Experts of a small language model: 1 pick a token, a sigmoid router.
Below are experts of layer 3 (counted from 0) of a mixture-of-experts language model. Rows are named router (the router's row for the expert), gate (a neuron's input weights, with its number), up (a neuron's input weights, with its number) and show model dimensions 0-255. Each number is 50 + 12 x the weight over its row's rms, rounded and kept within 0 to 99.
Before each expert's rows: a language model's description of what the expert responds to. This comes from a sample of Wikipedia text that the model never trained on.

# expert 19
Word-final pt, verbs. The piece "pt" ending words (Kry-pt-s, Sle-pt, We-pt, ade-pt), plus plural -s, "of", colons, dashes and verbs like provides, develop.
router:67 63 48 39 67 50 48 43 45 48 54 41 39 44 64 71 48 56 43 46 53 38 68 62 45 29 55 45 48 54 38 26 46 69 63 55 57 56 50 46 30 49 45 61 59 69 66 65 29 71 61 58 52 53 51 73 39 65 38 57 52 60 70 47 51 22 56 19 46 34 44 41 56 46 51 56 40 57 59 45 49 50 38 49 71 39 68 41 35 44 09 39 42 53 46 55 59 55 47 48 64 46 49 45 56 78 32 60 63 77 26 50 68 44 54 39 62 33 67 47 59 51 29 33 51 46 66 61 46 37 49 57 31 54 44 48 44 74 52 41 54 57 59 53 40 45 64 50 46 55 26 49 44 40 48 49 40 46 46 40 70 74 35 50 55 54 57 44 59 55 55 51 53 40 47 42 53 57 40 38 51 44 54 40 41 66 64 59 43 55 43 69 52 44 75 52 55 40 37 42 45 51 57 68 56 48 43 59 54 38 61 55 65 60 31 44 45 47 69 62 29 63 39 42 45 56 17 10 48 47 46 45 41 31 70 28 54 51 42 54 48 57 48 46 85 48 45 34 21 60 48 47 41 63 55 55
gate1:66 55 46 38 73 39 60 56 65 32 67 32 58 45 24 52 42 34 71 54 58 60 39 53 15 75 65 41 50 67 44 50 68 74 60 51 47 54 43 53 36 37 41 33 68 48 32 55 70 47 58 48 43 46 37 56 64 45 46 30 40 41 44 67 30 69 45 61 56 73 49 51 52 67 53 68 55 80 49 50 57 53 66 45 43 54 23 30 46 61 51 39 43 44 36 21 52 51 64 39 42 51 47 37 63 52 44 58 64 59 63 39 43 44 72 55 49 44 49 31 63 44 29 48 59 50 49 39 52 57 40 55 64 43 59 46 51 71 55 45 57 72 47 64 43 73 52 57 58 59 34 58 54 55 61 59 65 40 48 69 37 63 39 57 64 38 61 28 43 46 33 31 81 56 50 61 48 54 59 59 44 35 55 29 53 64 48 65 54 41 65 59 25 62 63 53 33 50 39 82 35 55 69 58 40 27 55 52 47 36 71 53 61 52 42 58 46 54 44 54 67 52 47 64 63 56 61 54 40 53 43 63 50 62 69 30 52 42 50 52 46 37 61 48 52 50 51 63 45 43 32 53 44 49 44 56
up1:45 58 41 50 41 56 54 61 47 22 62 44 68 44 34 29 43 35 65 44 41 50 46 48 54 53 40 56 65 42 32 43 57 89 40 25 52 54 38 59 50 53 46 24 47 47 37 48 66 68 59 26 53 33 46 64 60 55 44 48 50 45 41 58 44 69 49 49 53 67 55 83 31 55 55 77 48 60 52 41 41 51 56 56 56 48 41 24 51 35 35 28 66 43 69 40 57 50 59 36 49 51 54 38 68 65 49 45 49 68 59 30 63 36 44 46 61 40 60 47 46 71 42 47 62 45 68 36 67 43 48 47 59 35 49 56 43 77 61 32 63 68 55 65 41 64 52 61 38 62 41 54 43 41 55 54 55 36 46 54 42 67 42 61 71 35 43 51 47 68 27 28 49 41 44 54 56 53 69 51 32 31 58 31 61 68 40 57 62 68 52 39 50 60 55 41 58 54 50 86 32 46 57 63 54 53 73 48 60 51 67 79 52 39 40 48 49 59 43 65 51 54 32 46 45 66 69 48 53 44 50 45 29 49 68 30 31 37 48 35 49 44 53 58 54 45 66 49 43 49 55 48 31 59 48 61

# expert 31
Mid-word syllable pieces. Short syllable pieces inside words and names (indus-tri-al, Ela-hi, Lah-ti, ti, ani), plus kinship words like brother, sister, oldest.
router:52 54 46 44 60 43 35 53 44 53 24 40 59 53 54 67 42 53 57 64 59 50 62 68 66 51 59 51 55 70 54 59 53 56 43 72 53 47 45 64 48 65 41 55 32 53 56 38 54 47 57 56 68 26 45 48 43 70 60 40 51 44 58 41 54 43 44 16 30 57 38 54 62 36 48 44 31 61 58 56 45 56 20 30 76 46 68 59 29 44 59 71 59 85 61 57 70 35 50 47 50 55 37 22 57 85 38 46 61 75 41 49 45 55 62 39 44 51 56 69 57 55 57 48 41 51 68 67 42 31 29 62 43 51 43 40 43 70 66 35 34 41 65 47 42 35 68 45 52 52 53 58 40 53 48 54 68 46 57 35 54 64 32 58 41 48 46 32 51 50 56 56 49 42 49 54 41 43 40 43 45 74 51 72 59 46 49 58 45 35 72 64 43 51 64 66 59 49 52 40 45 38 39 68 49 61 42 61 76 42 52 61 60 65 51 57 46 31 76 66 33 34 57 47 42 40 46 23 49 68 34 34 51 44 59 47 54 53 53 44 45 74 57 49 62 58 50 44 31 60 44 64 56 34 41 35
gate0:57 37 30 48 62 52 60 37 78 65 47 48 29 60 48 41 45 51 55 59 33 63 91 34 40 49 27 68 37 35 39 40 53 51 56 64 56 63 50 46 45 33 48 36 59 43 38 42 54 32 48 50 50 48 32 68 46 53 38 40 49 52 53 65 42 45 58 50 52 33 56 48 63 43 56 52 60 58 34 37 41 52 41 57 55 54 53 34 43 26 51 57 71 52 40 56 39 42 74 67 46 24 25 41 37 69 49 44 44 36 40 38 47 49 56 45 48 36 56 51 46 45 79 69 51 69 52 47 54 51 51 40 64 73 63 37 48 54 66 40 46 56 58 60 56 65 49 39 58 53 60 39 44 53 46 50 59 64 46 29 30 53 57 54 34 34 50 34 44 59 44 73 63 57 66 51 56 56 55 53 73 48 62 39 71 49 36 36 59 53 44 34 57 53 60 64 41 63 28 47 34 19 44 39 36 50 34 42 65 65 58 58 44 27 47 29 58 42 52 40 30 46 46 47 52 50 37 50 57 61 73 76 49 46 55 34 68 54 62 70 36 31 48 61 45 42 40 65 67 52 80 54 58 56 60 31
up0:45 33 60 58 48 79 56 59 69 54 61 25 49 59 59 51 57 70 46 63 43 47 78 40 44 61 39 57 37 37 48 52 69 57 56 53 36 67 57 46 55 36 55 33 43 51 31 66 45 54 57 61 44 47 26 36 43 38 46 26 50 58 57 57 33 36 47 68 54 47 47 65 57 56 45 55 57 44 61 40 36 50 42 44 64 65 65 59 37 42 54 52 47 27 56 34 43 51 61 61 60 47 53 47 58 65 36 69 75 53 40 45 40 12 29 40 47 57 46 37 62 44 69 42 46 46 61 60 36 66 51 60 60 40 50 58 48 53 68 48 68 60 59 72 66 64 49 50 62 55 44 60 55 26 36 71 55 56 63 35 45 75 59 58 51 27 37 52 44 38 37 57 59 50 43 42 67 48 73 77 48 67 35 42 43 54 43 50 45 59 33 62 53 39 47 34 61 66 31 63 29 44 57 41 33 54 57 23 56 46 36 33 62 27 40 53 46 52 37 46 51 53 43 47 47 52 49 42 40 51 57 64 48 33 73 49 67 45 34 65 25 41 50 28 62 55 35 43 54 57 65 44 51 51 56 22

# expert 12
Word-internal fragments, prepositions. Mid-word pieces after a hyphen or space, like ang-rily, pre-kin-dergarten, plus common prepositions and articles such as on, in, over, the.
router:46 49 50 64 54 50 54 51 64 54 59 32 58 53 54 53 68 44 41 64 67 36 44 52 65 56 40 36 76 52 62 15 50 34 67 56 59 63 56 32 48 59 40 57 52 34 53 46 39 40 65 20 38 52 46 32 67 77 65 58 56 42 61 31 62 50 48 43 55 35 34 45 39 48 60 54 48 44 58 64 36 34 62 42 62 48 55 73 53 65 41 45 47 52 37 52 28 42 52 64 45 28 58 44 50 87 36 46 48 53 37 33 33 50 49 80 45 44 58 49 55 40 47 60 47 37 58 57 45 35 58 25 58 56 46 36 51 47 41 49 55 43 54 41 35 40 38 44 64 37 60 44 48 68 40 50 32 40 41 30 38 48 31 36 62 54 54 53 62 43 49 74 37 43 58 43 36 33 59 45 52 38 40 44 46 28 49 40 29 45 56 50 49 43 32 55 62 62 37 32 61 61 28 37 65 64 44 57 56 50 47 75 39 47 39 43 30 59 18 32 43 58 59 61 55 46 37 63 43 61 44 58 43 70 37 40 58 12 48 42 43 47 49 55 39 53 56 68 53 54 53 48 52 68 32 75
gate1:44 22 48 54 41 51 78 42 54 43 47 38 48 61 45 73 43 58 38 34 59 49 47 62 68 74 45 54 59 54 42 45 44 48 53 58 56 46 49 47 47 63 44 43 59 67 23 37 30 65 39 25 40 60 51 65 72 43 42 47 42 61 70 65 49 27 48 72 74 65 52 47 54 36 44 63 46 29 34 45 35 62 76 58 50 65 77 52 56 49 59 46 34 21 47 69 50 50 46 44 63 65 39 38 33 51 72 61 30 51 59 30 52 33 38 38 65 42 46 48 44 40 63 32 59 65 39 41 32 67 27 46 61 62 54 51 39 42 13 61 53 30 34 68 53 68 61 64 59 43 43 62 44 53 48 44 32 37 29 60 47 43 30 42 51 51 51 75 24 43 69 34 59 44 38 37 51 49 62 66 38 62 71 48 34 48 50 41 59 52 46 65 55 43 61 42 51 47 50 44 60 45 49 53 61 60 66 75 52 63 51 48 72 53 61 28 56 52 32 40 37 40 59 47 62 37 47 51 40 48 54 52 62 34 55 46 51 64 45 42 48 46 46 52 48 51 53 40 49 47 49 35 56 54 61 60
up1:57 26 48 45 55 52 59 46 65 39 44 58 55 57 55 65 52 56 48 32 64 48 62 49 64 77 51 62 62 46 35 41 56 47 44 48 58 46 40 57 47 48 55 33 55 52 17 46 46 66 34 29 52 38 50 48 70 64 32 43 51 49 60 82 43 22 48 51 67 53 41 42 70 65 43 48 65 20 34 41 31 65 54 39 64 58 74 51 55 53 61 53 45 19 53 66 51 40 37 41 60 63 39 46 51 46 68 59 44 65 61 28 54 50 51 35 64 37 44 50 52 44 67 30 52 59 49 43 53 64 33 50 40 61 52 37 46 47 26 57 50 37 40 69 52 69 58 61 58 45 48 56 40 53 43 50 23 47 21 66 50 32 31 40 66 70 54 66 34 34 75 42 59 55 23 40 58 53 48 60 38 56 46 41 40 30 45 51 56 55 40 63 62 48 40 51 53 64 43 51 43 45 61 62 54 71 71 72 56 66 44 70 59 56 69 27 55 53 33 46 31 51 78 32 58 41 53 55 33 51 46 46 52 33 48 58 38 55 43 39 57 44 45 54 47 57 54 46 63 58 49 30 57 51 66 55

# expert 21
Numbers, coordinates, percentages. Digits and decimal pieces in coordinates, percentages, scores and slashes, such as 7.617°N, 6.9%, 0–0, /10.
router:66 50 45 38 47 46 60 58 59 55 38 44 64 48 36 37 36 42 54 52 55 45 34 34 39 57 50 32 63 43 50 49 47 50 47 42 50 39 39 66 43 65 57 48 45 59 42 31 47 61 37 43 54 40 58 67 69 20 58 45 45 36 48 46 52 43 25 49 53 62 50 50 59 56 51 45 63 61 68 63 34 56 28 29 66 48 55 50 72 34 72 43 61 52 41 37 34 47 39 46 85 36 43 51 54 57 57 70 62 56 63 58 74 69 60 40 42 60 37 74 41 51 34 69 43 62 39 44 27 84 40 36 46 66 35 58 64 49 64 36 41 63 59 56 58 47 51 60 31 56 39 24 57 29 50 45 50 42 38 62 51 60 57 38 42 49 62 43 67 59 52 46 47 35 63 57 40 59 23 41 44 50 41 30 44 64 37 32 52 55 41 50 50 31 76 49 27 54 50 55 33 42 49 57 62 54 58 66 43 57 54 49 63 48 62 70 53 23 58 38 20 51 56 43 53 55 51 50 42 57 37 35 58 50 50 62 42 42 74 81 49 56 58 23 51 38 44 44 63 60 60 72 54 40 50 50
gate0:71 46 45 38 55 45 43 43 37 36 48 69 62 38 60 67 33 34 48 31 27 48 55 26 56 43 42 39 59 66 52 44 59 57 43 27 44 33 58 41 55 69 48 53 58 55 57 42 50 47 39 47 76 53 43 60 42 34 63 47 59 50 34 31 33 47 42 63 62 45 48 41 58 44 39 75 51 51 58 65 50 56 58 43 50 66 59 44 39 51 56 52 38 53 43 40 26 42 56 40 67 24 44 42 61 57 54 69 54 34 68 47 43 30 38 69 56 44 62 36 21 61 39 70 74 55 54 47 53 41 51 54 46 63 72 62 52 62 44 66 70 60 48 62 55 53 72 40 32 45 13 65 61 51 36 48 51 52 47 30 50 39 58 34 53 33 39 54 48 64 40 50 65 52 55 48 50 45 54 65 45 55 65 42 30 65 26 43 57 62 84 64 53 48 64 43 75 65 66 48 56 48 52 57 49 34 44 48 31 55 42 46 53 55 60 47 71 56 46 60 55 59 65 57 52 30 64 41 39 71 41 24 32 56 51 55 60 64 51 54 34 66 64 47 51 53 42 68 68 49 42 52 57 49 34 76
up0:50 65 47 38 42 43 51 47 47 39 49 65 50 56 45 69 32 42 63 37 24 40 39 37 41 62 54 45 71 55 67 32 50 60 28 34 37 46 51 41 59 79 51 41 71 58 43 29 57 64 54 55 56 44 65 63 52 44 56 46 55 36 43 28 33 31 53 63 55 52 44 34 60 51 43 49 64 39 52 79 51 35 58 41 43 58 59 48 61 52 53 40 45 50 36 36 29 48 36 25 72 29 52 46 55 56 66 71 54 29 60 47 56 38 61 59 37 44 57 55 44 58 46 66 56 58 60 49 53 52 55 48 57 53 55 44 64 66 52 52 73 53 53 64 59 67 68 42 44 50 24 53 52 45 34 53 48 43 48 36 42 36 68 41 42 47 51 56 40 43 44 48 67 44 46 47 51 50 58 61 42 53 50 39 37 77 42 50 66 77 84 57 55 49 84 31 56 55 58 61 49 34 53 60 72 30 49 48 10 55 57 37 58 47 62 47 62 49 50 69 48 58 55 56 57 31 58 42 36 55 38 21 35 56 41 74 51 64 45 59 34 53 64 31 41 52 48 64 55 22 47 62 57 54 35 59